Experts of a small language model: width 192, a softmax router.
Below are experts of layer 2 (counted from 0) of a mixture-of-experts language model. Rows are named router (the router's row for the expert), gate (a neuron's input weights, with its number), up (a neuron's input weights, with its number) and show model dimensions 0-191. Each number is 500 + 25 x the weight over its row's rms, rounded and kept within 0 to 999. Numbers have three digits each.
After each expert's rows: a language model's description of what the expert responds to. This comes from a sample of Wikipedia text that the model never trained on.

# expert 12
router:497459517539541497468474488472459494480498512451526494507491471563523450535512495472515540513520481502496497482478514501504510488478500472503519474502488497475469498484523426443493475521499500492471466520501509470480490493449485516508516542491519509540494537516517523459514506499477495546533489543536481488490459469518498502540499542520467504484561493475500504448467484530482543512517498494489472482499471495543490478466468507533511476512524497484503475561484482456464494538507509500505495519488488493498460529486505477511530474503549504486527509509492468546510485470496482467
gate0:479490500483492516522459518527496474491483503507520500488532505557517507517520522481474539447509526488512522523468515519486497543546495485515524486510467538481503525470501478499520548485465483467473540490506470509513545557526497510452482525512520462447523479509462506525473483503518486490484499502516502527473508533478496476488505441474477497502451501506462484548492503481457502515448479516493559468474447519527478498490501445514510507467505532518498530504496536564496516525465480509481523528457502509480529519506525475501483490461510500478503480483496513464449506502522499496
up0:532477535479534485536535515506523490493531469534486512527517531482521498481502533504516518507488511461536495496427504501506504526497487530529467514547460485504462482526511531534480473497507522535512501486534536511504481443475511511492460461465479517505497538507509489471506530479503524479506502491488527502459506503492537525481502493487470471522461499511500533484513467509508517511486513510516498492482512539481503487513538505470515526511511520518500485466521453499497479480558500452502524488492437490478472491522490508533540536558476483496503524567569478492517459514453463516
gate1:476474506491497524555507487487498456471503494493500545501551480495483493515468572522478501461483503475513523459481486486503490464540465495512485475525506523521534501548489490518508512498470495535504518541487506510459485485474519513476509479526509521517531480509519495454513488515521558534529474484493492529511536571492511533485464496503501506488533482537492537497483481485483505479534558531519510490484543492483522499546486450468501509539513530476549518491491523483464483498457468540485514513488516453503457501477464522469507519507500489505535454489503458493477486503522486540
up1:503465509506496586525523519523522505481487486487478526497515466482522506558498539508475532492442534489470544466484511532509459456496478500523493488513526481489532433521536505493466492500511500496480522536490485496526509478469547501454514457492505517493496475498525479492519474534493497527548475531485509515514502568497524499468563538464510479499517475514504545500465504473517501485533490554504523510493527506497516487532476517469516487478484512452505533522575521524476503499507492505502501497483496496486496489500471489569510488492490540495468501495478478498513504520486500502
Description: Word-ending pieces in split long or foreign words, such as -al, -ation, -ity, -ist, -ism, -tur, as in institutional, familiarity.

# expert 1
router:519493469519422505554530511490535510517470491534475489457542540517521486539513501459480518487498489441538458492522479503527503529483532488494513492530491557478506502484504549471516467508489540509470544470482486503484493537522474492528478497518472514496456496508511515485518513467512481535525553450508519510495529505465471498521487478481486490485521522547520499512545513491528464496533458478431551499482484497524550515477532515500473500502507488511482503504489499529473473504502476453499515526485450462499490491531514482451504517497482490498515499513481476483497498475488516505
gate0:486451511514516574491468491518511510460488483475514537494471496499517509498509555529488485486461504492474472492496506486477511486498505488517501508474531517502503503472507493507442488492492467491501502459552472478481487508479490511431549461490477477476525480484521508526457538520494529512514463508483525480494506506471492465521525528528495514499497551517487477532483519502506512535475507499524493499440509497519476508489491538543493495488493540531473468519435486469487520481468519522431471515516502573484470476492489538515494472539535493472487507496487517503526539488517450487
up0:505512476467499485509526505570477504520493506463536497502486487512510540471504469481515541507507494501501481533501499498489523522492499484516490491514467507486449493515497500502524518508538520514497482515468508491526549501504453502555467481473529589469459513511475479464481499477491477499503518492488424534498517537510523502494488497482432482499483465458493523525487507462506493472484513506486488464563490476523508518527460453485495507546509502494494522513534498507516499515474490533526503509500510483508514542500475499509459513498451518438524540500544516494483500506565475522
gate1:479510480491481475477469487477501506519519481487494509480529499507468489466533502496481516552509511506483536444502511520488500483480496541506492507509491521503478500475575512541463513467585485510509485480483506511563546491531503537489510527569537513478513536476506509506545462472469454502485535511522480465499493543522520463509453505525518557478468479458479484500510477459491525505484524519479507473526509503510507497506497501487496511515496503523476500507492481476484487503476488468470477498478510486521517504462504507515525524460508462519497411536482480483504518493543499511
up1:545482493488497488495492534468510502513497501503469515494484521507492509476550506501453507484522495532482520495500500473521522505478506501486487510492535520505440496471512505496538467515530497488488522508526518466512460511523483514468538446475499525461500506536516524472446494476493473528500509484467456474524511508496471495493535515458490468501541530522461537550447517497501498479487513512491509485518518477540512480486482525546510544484480529500490439495466465491488506472469528428479535515516513501494522533495492528527492452492540446490503496509524487498518524495578459525
Description: Narrative biography and history prose, mostly the verb was and subject pronouns he, she, it, they, plus adverbs like later, newly, officially.

# expert 33
router:488509463488523487502498531497513494533498499483517527507495530448474502532458501469469510457502494483483490504560437544498500503512484508494519514495491502475458487547529559465517530521473499497523485486507478479499484519474545529490485502503535491528525519535522488477509514502514503527519455485527521516541474506465476471479522526522497484487511487483520490512528515495483501472540497561559494517542526499498538500476497507506484465468515479519534534484488465493542505474518516548562516527489477469473540473458509508497481468462502481525499504515524567481482525496483493547
gate0:535469496517475485539547540496510472500510538512464511540500507505497471519496571499484471473532485453495515523509497499449467510497490480481476538484558511543496533530500512480461521519479468498531474509519500496465490501459487506547535489481514457513465486481495501529525522505533502528472483522518528489502508442459488509507498532559519487509513497493509487516457467494462514486491487502483446492513488444478510483482458491475527497501514482518532521463498496557509483480546476509432501489525459504487520517502489481534489479504487470504464487510500519481533529504464490506
up0:479525487483512527443441454493501527505468446490534490455496492486494519479494432516519528518458505555512489487491504504543529490519507510530513476513432488455497464470486496514554474483512532517467513503468494513541518497547518492449490512511479545472527515514493495482482482509468501474525523492487466513498504559542503471495521458438488518489485497495488518483533531510538486504508519504510540515487519553525498517518542516531484495489495510492471488531503497447478507512465530486545495506456531491512483482498506526466509512503505523510529522508491488522475477492513503490
gate1:486521493501502524515527472522487494462532486495500464499513440530518524475525492523528504549440498532520485532474520472526533484529528478514527490532486479519517471461473467547525512495516520524504525505520549556507502510513471479507487529469471501490492488501543553471450497486505489465505514505490454502471511493524526502529480472485484503520473477493465529493449465479485470494474516472488492515473497537512476477518487529480520520511472475467488497520563519518477532537504470497509440492526507511499485524527481519492525545529452535525514507468504465509509458465483501483
up1:531480455468514522490507510456519528469506503512521493525532417514498473487498504493497531543475526501499493522488500501514510512461484489477470518535507506491498439477509498510502498516488530461460514469508520557500521542510507513485498506483504500502439510525520496481495480483491490495470482454479511517499498496508492570503502450475478489545524504538511493550505496505500510479515481496487465445483497493454512498483482488484483509531502487504449475505535503512504499499458482489485423500524477463484508524513513472525508541521459537542440476507508501485498495499548437519
Description: Standalone space tokens, mostly empty cells in wiki tables such as election results and filmographies, and stray spaces before a word in prose.

# expert 45
router:514507463463531542483535488514498479509497508552513499487460516444468503476475513500524505491491503519516500500541401504502496544514525527480514560449459510450489508535519540447518516481482514496503510437508470487501484489512521477475549498507519526487485463530535481493502507497495500520451540512504474525511455491554491472523520508481521499482484494489524502501517470477491485471538466501511487503514495513493514482476496497512504446490505506513510514492506505484502521519521508547547449532484504513488565502488498462448489492491489486504511510512498556491478499483492473515
gate0:487491481505494478505489490518473491505496492503512497524489487520519520431472477488518485513570464513482489576499520470464541535474487460445469500512497457501476469507494520519536467513496480506493512482510482485493515487497501517479498496493526495464493499485483494493477491511499527477486526495479441505485516496516492511494525484556515492497530444475499516562522499528494516485485465470484502507452447514485519492505523470474498497520527501497506479515533495506486469497524506513454527501463537520570497533534491485498468534460487524513547479537485481493481437546468535539
up0:459512541508505491477498481505480511501486485504493497540530530519489531518527500512526483490520489523520552472511491523505468554461497517444486505471483492486480531514474498512493464514472455490506507501484458490498534526532492509498501496508510466515489495469482519495496491493493519522537505497526501447485510540476473493508490468528463478493521497500475461505496499499509530425500476494480512490482512577531543526496578532533515479481503509508489523458458490473504583512505521523472492499464524516528498477505506485493486481480500507510456475520574481515442486492483502468
gate1:481520507517485451488483555492475482466521520490493507525503460529539498497512486520503478520493526491510514452465527467463484517468470472460485479506505465498517504503492465499498505494496460502477517508517503508498530505487446500539513485499521486500485509503519507513495482485519466523493491490525516436494537466494501535482490512510484496542528484518519514561450496481522536517430485504467509564456488531516477541485509541483482510502486534500456482522501485488481482414513518483474498511492450465524464515480492478507505546503508504537507445483508454505541494522481514493
up1:492482526496496517497528472545490519545503477469491472497521504506511533495521471521503512484506471501480480505512502509484537450529526502566525519504491518512471472476488467512513481530469482493512490510480488509498504502514501503472491524494489500532543499529462511473536473549508498488534495496471505549512481574496540466515509491471445519483489506499471469469544508521497511503521529487489486491502550505494508477547489518487534496443466473530512497463517504493502513587481464503543505492498527491488500483496525537492490431514492506434520539489448509523459512479514516480
Description: The word "from", usually after verbs of origin or movement such as came, derived, graduated, or in "Events from the year".

# expert 58
router:475471526514519455485479518512501478479535505517522462523516483530514509516502504517509508536530485451507500524415552507487518431479490487499513495540528507576534493507505462477486477545506517541488505492499515517506510504494512512490501504485450511484494483458493478480504508487506486524530529510481524493513526519517524529490479492555474515508512536527513489512445500502517521552494538514497538499508480498501508513483518490505447492499462503492488488494483538495483499452483520443395506498511493501506505513504529496511518521499540528480508498481515441453508514505508522480
gate0:483498478470508463495466502480489486473504490501511494525447520491462423501500479506564485448508511526492502519497501483503527480466540468497496560467527495484495500483512523485525543504507467496494493538491497481502468547515487454515519466469474503499446535489487495505495515496523484525496494484530467546509584480491460466470527528526533519502473517493504502522469499508449524506478459505510502523513458518565503528479536520484492488476472481481479501497489508502487507506537539512479516506580508527495501495481499521552514480512489499475499479470533496495494489484479477518
up0:490524511520482510541496487507463512497493516508469479493509484432514532503510534531450568529553526514503505542456489472478463512503470542502494446474507464524504505494534521481517526522514534531525529503485523548487477486519530491501516496547518500474532494489489504490508498501514480500533526473481491466477468500500467534461488495466514475523512470513499520555516528509505466513497497506492495481523504458427481485501455485493502512523507505525513505500507503524532506499476507486516504503448453484438522465484541470492513557507546531501515501504508509515508518483524534453
gate1:515483458476489488495488501499449502509499510493501490526474500505531477524461479515513512470506536529491538488446508497468439484521526524506471552440521507469497512493552499529532488521485474501505517531478482501485502493466458496548489466469498486468485461477521530506535517515500478491457447539491533453482458470495522474509516475460557482559503502527498474469520519492487506499482471448489503521482499523477505523503480481507504497554514482498520499530483489562498472507514499504541508461517470509473494516561504503519493505521527469453495483515528502504497519532500482519
up1:489481491506514468491479496519482515547509544490502537486482546505500496520505510492520512512453477501513492499507504536509501483480517544523498492521488533491499514506493499562514532500505534501492546516527473498491467452547551513494537514500507520515508505575516498481460501504523468480520516499498445480446490522485467504518494496420465480500502455479511507506529554487499485516520507556486490528492521477508495497514506485463498504456497467494541494493494512482516490497497522505493518484526522562530491462491485580512462464461550456507512529519468501499503529525482515497
Description: Commas of every kind, especially between place names like Kansas City, Missouri, and before clauses starting with which or but.

# expert 52
router:497512490482529526511525514508518491511502486526506541476479513431465489480478510488489495478487510540519518511551386520507476497514515518484523504478493495461463500520511561515528532459497497512505484492492506491488490520517503483478500504497489514510538528545521491497510516512518505490475499481498474529504483491537471495496508508464532491478463482476528521495527512493483474442511468529558471500543511511502524493468509505507493475478512499499520544497504505504511530495504498577575468505488514491498560474478477499495472479491468469551498502521509568508474512473509488528
gate0:491493518503529505486476493511528498533464491537545487522519504498513506479537482469473474533549460494507514465536510529492516524530436513549518533508498509556495500467514504489473494515535523448523479481491523481506460497482510480500542521498485532514487464492514503478500471493485507516466461533542525547490532504479494456527495494542508471496503516529487491497494486506482469458508513472499513497484531484517504481507516506542521500507529493466426498518522497464482510510463498481486501504429501524536508541513544514482535490531531493507443507530475508449477474496512451519
up0:493516501489535502462464453503531523506555505452498514453469543517464518500505521519413448484482518474477498532482501490556542447505492477482506488466510508511502519456511496514489523479513506477474491488499517504503557524522494470472501509468497495473467497474494479483497492496489500489475516498498554536513476462470532476503465514460494515501495511485488464527484511491488498527505474524535461468500484538454496517511534517527505486425507472463536490493486555470480470508523490453500517477508522491527501495484492504497517506480484512460491470546479503529532481482523508493
gate1:486506483490516533461494488491495492498480550495468516489487513547476487454481472544503492490508451513530526465496496479499472529492470506474473526469505534501500458493508518522463465520469505500506516521538479529510478462495465512470542530508557486501491549489509488494490484479506582535507509508520539438555504483504461498493501490498479506502479528476530524497495535509499539563528561471482490501467487474512506494534478490518484489484517480488528497483471515498467492504485450493499479483496502478524491486512460429508512490458487524489454487502488520490526475519496482453
up1:480502517522522497519479505534499467485548534515511508478518472489497493507539513465530519544452521494520522499485493484504483511527517538506495501469492506531479504508468475484454516503476492511502489477490516501490471483515551452518495479466475505516568427498494547442500498518519452525475496499497549551471464480474516486463524518515480493523486503513503463491499486503515515516533468468490513486521490523478485514520506480476494500498445543491535536500511558474510535496464496519507514498513435520487501504503539553525546531553502489507491515492491501464470514489535522531
Description: The noun college and similar words such as university, road, paper, project, often after the or his, plus stray table cells.

# expert 25
router:488470517462430474440514501506535501501451457509521496464521517489493496509485519523492468502510537525490503497523476490510501472489546508475508497521511466509542509491535514487502485485522502477519471533483466504510481484508495547482503495471468523520514530492534519501532525556522459451485539490478532534519486491520481512480523448527509497486514490479511480500464493512501511508531505482550457491484514502522463508473483456486570474509499528509480454506526463494442501444509510525526476530489541526511537489538498477515493496476488493485498460482529473450505534511502474502
gate4:500475537512528484494479497483519540518536501503489478545498521540529523482500485439513471515466518489440515487475519464495505520454507487505484488485521513515448492510395495456461526480493477497501499512552502469500518513504519512493475514468514512522522506502508537551458466507523494520546539500465538501503536497477499506515497506473488490487531529510521498537531477496516527533484508479475495493537481508495457467513511503539486504501502507538500447526499521466510463507516487488465510510488470496578489506517529512472468513522497456495504508509460484515542487514515478479
up4:526473485494518478482501490507455543509508543478439474496494520531455472516529498511524515461473503526482505497505496457510507497508508445459483485496497520504460524495446489514486504493475453511501501522498500508501525496471499500488510486425493481473515492476495494523481522481524502496466512528514469497472520501511474508480543491466501478494516480514505526497423529486491490444540521507467501452539527474536499478505496498502488479476481491492511501521545528485494400520508452497475495478500477511490467498505546517511425484514508496469488526522508509469541506520490471502
gate5:521517453498504515484506491466464514503519520469523503515487463491509499466533440482530578508477487517513485546485523500508514477476485468548499471526500506441509428490493501483501463511503537548516494548517515565496521529474502494531519515504524499512502523493495479547491471508490505488524471529493458485503470515510503516517488478515453492489529505481478495489483528498462528506486560509501508520471501540512502487507516455489481516525444490464518517485557541545502508486472491499490477492472490498460446493501532522484476518487496457524511457530514488500485500499476503531
up5:551518504517481521527515502469530498525509527504541490504473477488526455474476436480528539509492502514527448524483510492488508496495515458475498472507499504433515441514507525502497458524519537484541484540486547541492518527492491492548530495487514491479496512518507514531489478488494516480511509522471486459541494515480482507509463482496488512490546519517478519538496519507472553515520575471505488457510488550512491477531518478509504501540463506492539500453526516537498507494522533483497485493441469487460472471504547504491528540509490506522492477518508497505490469503500495533
Description: Closing parentheses after taxon authorities or table values, zeros and single digits in sports and election tables, coordinate markers, km and mi.

# expert 19
router:480480527479528528445476512501485495510561497537488537509509517486509503498447496516512500515520480504500515518530447531529498493507503496506463458454447489446500470500489546498506492513498483451503511528499500510486508513508491532501496482491543483484495493504456469493522516459494489519453444483511483511519497486445464527505491496525481498487429492493496478493497480502477523482487511433537425506507460509502564497439471504505528466471483547537480508511508493504497485511497511504509517502474483523509543499465494530515500508560515477500507525496502538527508479496515515523
gate0:478498463508484500487479523508497475516482531482539517458492517536506497521495455504494452534467540490541506498466511513521533492477496495529496484489489548500504489498494486476486521525497472504504556512509547501471451447515540525467444484522477516493542533555511508525493489482500511542483483503532511485521499551501495523479520495476482509458518498495504496504499497474513549513466476509477498510500529488485473503509475494516491503476483433491483514516485492485477485519508485531473406481537544465500503496499488542503510493438456468508483557501505499495486527482447483488
up0:506480510491493495507542438484511545492522460516433498536547445505470486483505524477455526517515473514479528470526488513498497490453479462481510503527515500498481530487549503516481490505487517503493483480485455536534552546488482497540527517500491495514499474496487465470498491510537496460520487517493504516491476443496508475510463498532520516503491492501471514542507503514468485519540459484507495481486461455448524489492515500463497497509495560551501496488491527522500486480509554505519501489492466525504502492536476498506531536583530509509496489507540510500516490518541523527
gate1:503474500504475499487481503544471528489507503467512495469530441518543517564503497508478487508490535490545487507490492533480482498511488480515496488510498527505550509519506504451496505460528517487458531500538513478496507450491459518457450496509540450480492495497509515551492501517447527536496489547492494496515476482503554487499517530490499479521513468511530510509452488490529514506474538499488502501483514521479484502499493470529538497566478470495477504511502537535488481491525462520497468504463503512497510516472472524470540515475465536474556479479502507502484583489493471521
up1:489462500521470503500479477539471544486503523461548484454509466509539532523503495510495519506463528514539478514506483515495508499516491460546506498517495520516535458520483496505511492469519525495478517482487503484464486439482464542448462499511536486492526499500507504510477498502459514508508500537481483473508478460513523496504510529450499472500505443519554514540458487485549535500512548501487504501481529518467474524503505476486543483515466467476477498513506526500500458486506468527491502495479518499505496501490482528468526533463469534475533492457451501500483583484472500512
Description: Nearly always the word of, linking nouns and titles, as in a group of, part of, The Legend of Zelda.

# expert 48
router:495520469489441502461473477491478484504513490475509466533520521528486479532510506514488480465491484516495524530490560467499497424508464500505504469501529495465482506451518510534487482490477482468542503536479507536500514488501502512522539482499497488529450502491505518504480479510519459469512500482507512512468501515486532474524494534463506486496514543518461500516465467488528554516509492514506463519425542539461470510569487523490513546491497505504531457488516541509486484512503496469464509515514483486501439480507508478522483473478483492521469523528472457517505473517470514520
gate0:541525464529479491482485496523470529484490504498502477488477472513512501457509496547506525497516564542495506537505497453510520500521511493470498464502506475545513442482491522469519479509560502534456467497482532522478511510520506519539494521506498482481507527463515480514489516518475462503475512486493485480502505460492526522582501465512477498480480488529485465566498492521499533541490474521518477527491529471511461430500481494489497495527512482468508514503523488493514540500463516533511509559502525485481500452543485462511474479467539471496512485492506498476451508489483515497
up0:507488522518455495468534501461512524475484565506481504539541520497528493495489486530503483488477540471522462480510504508476494497509483470494558509477491502450494498515473453504530508527482520461486494485508499461462472542490526501549474542474482519468480519484542499519456517534515483475485545515519495517464485464513494484537485455500511508558519484480515484513561492509476501522513489537474454514468449519493550468498491499524479513491512491476478506513459495533537519478536463543498465561479484499487522478478500508520487500489480503515450513479492510501511510497476480489
gate1:491481476545500543526506513473523506519487499533502498512491510493543554490437489491521504506515548482519490461523535508466503520471483497418488490486507462527500535507475510483494518505563465519459466544503501509482514508509550496518523494533497479486545482458489486539510494534490470512534513519495524469489519506495506516528550506496519514511527525574537518502477471526472523514477508540483483521539478517527468477542472509501502504510544496555499509548511498517476452479534535482492464508481509507491502460504518467506503501520550485502510510477503486489481496513487531503
up1:478495457538525492462455484503471516508533522487444498551459491498459484518492513502486496530541486505517509528483491517490490480487510478491492485499456456491506498480557537468512512500538481524495521501478528548484514475475539498510487490479514464504555507493493537476512553536522528483503520499507499533498555499494503509554510521487505498502535516487483513557503462539532519497512452470466450488496502501498529467523486489440513494511489549533506495525518515539454518483527521515453500506507503509473507518503504556491448494523536480520521509492465489529485462506512510511
Description: Stems usable as verb or noun, often before an -s, -ing or -ed piece, such as contract, support, obstruct, cover, launch, review.

# expert 57
router:477465501518468533489507498542526506490500502511438533495500512480484479511452504503489490495465513543494488453505440523490505487529492498533467501484461462537461508516501543508507491486487492537518544497471455504523510527527484513496514499497475466482528545512469480478493525514535491514514552466493524534497481479534459493497530514486514527504490465482502506497493534496498468471481493562503474530499542510482508516477517490542540490482532464476499551491526567496458507457506491548537550517498509459477531504459505483521480505500492484491506494531521535456489531483510511516
gate0:525510548451534510503543472441558481530522480570496471519485505530510512498546489543489464485469481503495540488487507526493526494500551499486511488508532524511491484482463491517437485505503520451509511519508504463470482514474511502465496524467509514499513482497516495507522485499493486508465494513491478518489539465509504516523512579498499496466513531517496503465487479483540485563495523525567506508527502480533480476516524490508501473490496522538462441522531511469515534501495489484487508489506473480546492473505507526496502489526488530511479499523455487506527527461533525500
up0:437485477547501468520505475516418537502470521487539481509480464529491479498498460494550550503527498494484497520494520519520514470474474513491454451521498492478541501514560501524520504459510496502510470502471553515504508505513509501543525466513512498508466526476488501505504505517459504471538489514500505448486480546453480516453482462516465512505475478497504504525519499511464536471540502496491527488494497489462473514488467452464522508509480499509493502521464507528510495530487485494478451469490494543472514510517467496529511502475507499525481517465528490530443502520473489478
gate1:538485523489500445527513521474470513511550518454522458502489543509555533493497473477488536528483492499470488502517495434484514557495514486471476520483496497502490504491501492513520458490492501457531507459486511487484532488526498535475497482475513541459503498477477538482511523472473498485481499567477479496513502508469497480478514474479471497495527504476517491525517498436493541501481547479509522460539516473483467517522449509524489467491504505512499510541521450543513469519481511496474527513492530504508507500476505513472493449553521493441510487501527459509466511484520525500
up1:472505492512508524491434506512485492512502522406499458488505517477514503516526476480483535541472500528497517497499505471470571511523511514520532508482492506499488509494512524534558477512493525469490553506477510469504470499533497508450524482507513508455490527484490506484468525466480506500501506473491521519472487531488466487508492470483446538477509452433475513527516524497469503493507547480492507485510514489509517546519499539519503477477487507511466532505527518518500518508456429515480525505510519533462469470496532498514512459486526547486496472515511476506447511490488517497
Description: Two- or three-digit numbers in stats, tables and infoboxes, such as weights of 70 kg, vote totals, years split like 16-08, minute marks.

# expert 51
router:529500497484489500526551468517548505511521501545499535497478507446476503493512493508495467481507495521509498549552418501517476549503522518492516502487479497484557513483513571503556546464508505541481492457483494470502493495501506474490560512501476497516520507555507494491486503493528510497498506502510480525498477500505487507523501511478525489457470467485508532490529502507486469443497468489552466541510509515503523496490502518503480467479520487500504547511520481508516543499496478573545476509506502482486526483489499500507509501500466460527510499518502581526488522481483489504
gate0:433466471476520507461516500490488479524477532491504495460480554490458472461509483487454513493499511509491509489486527473445458496521513489540495484491511487495487511506531495528496474490488514493476507539480498495500525495505516493481513463549481466484498531464501501507538538495474527462500493433511470515522547501506506480509555471518458527493546497478494470470464528515489481498481515522483488490510525488547523488512525487541497493442489456508489496481428488450477499500494530488455491503537464539473475532490468516517481511533527501499509455528534497490529503476497502490
up0:492526492468502499513511495422493486501535541501462509493520489462524518541508510508469492488527490501477465496542498537488474497501489493490532555527475500481494485501543492497519500508521522511524513476507526501552538508503484472505511477511493532445479501501492519469462507497510446486471498528469452500519501458510504489511466517504470470501485490435469506518486473487501524505500529539502506498488421503521496504493458459477507512510499488485490506459468508527547507504529517497521512477550526502501499456490501441535512496517514516519397501477530498517509494461519493503
gate1:519464528511490508508497502506494476543484525479499517507516519545448531452490521496514482500555475486530515500432520448471465501573496479502501511484513509547507509511547492504501489496474483524489501503428508518479461550478492504507517502515507469557513390487488524508529511520512526521474473471489522525477481516455464506509497487490476482500465510545460490478490518509504507494470499487461509480498527514472479481496488482478511479470486450512510486530445501494497481491513496457479516500497477512442503465474483482470509525488497514518524498479486506484492490495494493506
up1:512521515489501530480507505429510463513500459523497497511442463473539531433498447512465485500489519486491512502442485457491497507473474516498535487497453492502482512537480505494503503506491529514470544501509543485537496509485457469485495482486510560493487513524511530524485488472508489554505507523539544501527528524494508496513495477512505488496523471486478501508503474533483466516512504509504503501514452499534497434502490541555474519508559518496489513487523504507481485544470479486527465496463442460513488503528532505487493482540496510475487469517558497489508487524504487522
Description: Pipe characters opening a new row of a wiki table, right after a line break, followed by a cell value or blank cell.

# expert 55
router:500516487475547513487547526516554495492516493517521500454481483470505485483464480503490530501479528536529493475529484457517468527480457509488513518480498521538498518497517503495515504483470525499469522501463517495534483538510523513489478510503515527501518526512518503512548473478538537497473505480517484517497467554550465482494480521472508476485527471504537508528517550512543501476510497532508536523549498524489551473494462496550470548511530514512513510495509504521514499514523500539511462479494511505543543481466472459510463480472493487538525443508509543479463506514548479525
gate0:489523531486479508475527475501501475503474510487509487519490523559475468535531514489488464505529453473464529447496535505538478515484542463471485487467488483524481485466497454500492486497464515503509495481474477476523547486514475503483492502460524507517479482467507521476479528529497473520498460508530517475459510476468490528478529435501496534499490497485512478469501497493471500491503485486538455548470472481482479466512527505520559464464502467519495460469482469533469490463508484489474509474542515509500476542546509508527520477503548479551458514517470487519499518488473507495
up0:509492487503530499444476502519544515448535506497507534498443460507498551521474485478465493547509513482463460517511527474476515509468509473490525468520540521504510511508510495500490457524499441512508488489513516498519556498493499498509519482506492482471519461485496527478518469496493510480478500511513495508500447472520532506492525489501522442515525506517458498500527504514535500539467487482477495512489481518484538473495433488532506541521518463522493452519460497509482513457508543473496501558512487529532492485523451424493490495530481485495490490524543472501486494506492513546
gate1:479448544499467516506503446562497475436479534496491550528535482518520507483538527502497550498523517495501497489478511490485480502472547477519422479504496494508470482516539489488523500475518500500519486490466458513540506516491503529531470492496517496491514514479501458464519533454437515469530478497505509506500494498508510519492477497481506482534513460519495449437454499489537487463501476480485508497502464475523499496502495463460490488507498495472482533505535502500487503529483519476473526456501497519468499565525480496529493525496467486480534486518459485510487506498476467528
up1:495520506489501507504535484512478508502537487514467531526508532484514521518480504563462512495455512548492526490498487493519491462526525512474495487502551466504526526452510497509512480496531528526508500505475511480459490484471501501495515526468467497432484485486506522498507559463556470474503486486496488526456547498515518502535486469500488481511484496508508505523506492520514505481489466531515517478476503532509512512475512499503536471502485507517565466485472469478487459458570503510517485535468520499506497491455518483544474511489565424528485485551514536527518493507508495491
Description: The com in website addresses, periods after abbreviated genus letters in Species: E. stirtoni, plus scattered common words like water, health.

# expert 10
router:485508489506521477484492468477452514458512512477513469544469490534481511541479488535479515534507476531512492527499550490551522487497506488512500507512554484502490504494507458447495470552486510475485517493516489493511489502500531460517485495480456468490504501509497522548502536507508491458476550507498516475525511519489525459489463512461487491525561531524503492510526510512490557523467493434494529519500476468496460528520488519495532466518480480508512437510518516524517523508521498502427542487462497510504419484477502497476518523500490539512482489484494507502512494493469483502
gate0:516501493517502497486523544496518493521524519522490537523506483510485504516495506528473515486515530461479500493519500451486484507488517436446502524494503529494481448504478455506474531488493477498510457496497521491528481480469489507510515543476481483429525476498545504492512498457494465495482485491484470498522545522461470516506518531477483409515504526518496468514487455459490505530470517496496499470506520547503445494513487527513482464531482460544521513483493541500483490538513491529527501528505460565508510487478516484512496462526501496500500537499532495500516514477526449542
up0:529479484523473503486527513516510484499501505516499547523512478492493513528487488559444531511519505470491468504498501495473487493498476452469482490503480538507477472488518466532458541490506473524512485499495524503492502521479450460459529533512515478464484485497531533463471493499461459485516479501495474520517560504520464505514504509500472462515472545483482475492477486453518493516455514504444504461496488509511472463469504519517487458519514453501523527495502549457466502542519517528517510539464484563478531517502493479508482490529512471478503496462519491497531522486542467544
gate1:491495501574485477477518501480446517531529553511524482519459483506481508490470480492535521524486493496467500480486511523493475511524507484448516500485503512502496452522456497547494572482485524484495472489503517495472450539503523488487467492490506451508497493492509467489516506520489484483517523570477518522484544470506512503499527528489472494538506495494517457530510518497505519522472533501548486480466485489495477533464541518497537500538483533483489480494515523524505444493501499526478504527491466471515514525530519484504488478460493478474564525522519522480502549484516462456
up1:499502508507489478495527492530489533507519499512520563489478490496479505498493508499544501496502464538499500526506507499522508508460545508508550492514509455504493495503545486553462471457483495483514490518537497470542499480518513511522490502462487461532510496520483524504498532498501524486505548509502538486475538482519534496501515515505503512556472505497473485474520503508464545480499504449511542552477522494480531526489523489503522485490500509471522495497524482498526509526518489540465486495480511494502411536480466473455499509434463512528498491561478527519534472537461444499
Description: Abstract nouns after the, his or their in biographies and reports, such as career, awards, service, history, education, list.

# expert 29
router:506485489522532512470472471506533489532499479460513494506516505528527488495520503519522507510513502539475492524498522513469498467512469476506495516476495459504487488494521429480524516504470494432533510516483496503509504498475503533495499476503465501506460510512498490485465475494460511544579492531528488508463490516486499496538453521494512490526562539512490507435479476535468492514491484433523494501543507507524516504512487494495462527538459496486518459524505550478514504539465512458483475466545523501516464466485546496486475525493493512479452517503524508454510515526495511486
gate0:474499530497490465461493495525518502457466493510540487494482493514503490531500510493482492555488500476456472469499509481479488539435497510476516459525514538529505491504515502494517495493539502501506506500514520474507477440547500495503490452510497504529539472473479495456502512462483479515497502508461497522496525497519572477491527501513503436481485495470525497555494489450522461515532512509478505486483485498526507477504468578536517492478507465482469472486540513484446496523516505457504494492477481520466487496525492542504484511529492520517550508464504510526474481476505495433
up0:481521503477508486553501480506459477503546507510492503502542463512454510493495531492537522480529488476463481527512456480526504484515545478559489481527501483487516484504500486494533508538466519539477493495467533500505503507500526546503504524499486525503467478545509484486471489514548534501511502513486498491490501505516435509501493530583529536455526483464452533501532483519470499502477473519511512458516462513475498565494480490463509533510474532509493565473469478529519498521514520518516517495522488505527497510502457461518498510502473528452514522512521491531490472494494538503
gate1:506491487457503491496506489525490521474481485522517544507496458477484508500491499494462477538503503512529454534492507468513510490518511526540494493531536493495514488520515488522481484490516490524504493487508491496523548537474505536496488454548483465420498506504524498472462492482481509516514480487411470466500507479493504535500530508511462542495469500451508469527576489459498545520494509476503482470529507524518491500515522503527482532523470483490514539523528514517528501499519505484459527487479464444504500503472437526523549546503491535458486509485470503522504482509516488492
up1:499510530544497498532474519540498502523515498485506488503475486490503509488487552482509499542489449523461460481517514496455507515489518483404493509550512483533521459512482513487485479506502503483449515506491529528498460506487472516521499520489523539522503482507441491508491489520540459482499514505521489464504503525495509531483511526505491513490480505507496486509471504514519461501443500499475492504479499486534518518489477510508500455452542504553546468475487434479534473520508574481500506507463510537488506498488535450465443485510466492508523493481504494523500467509528483524
Description: Suffix pieces ing and ed closing verbs (order-ing, Succeed-ed), plus clause verbs and linkers such as became, took, than, because.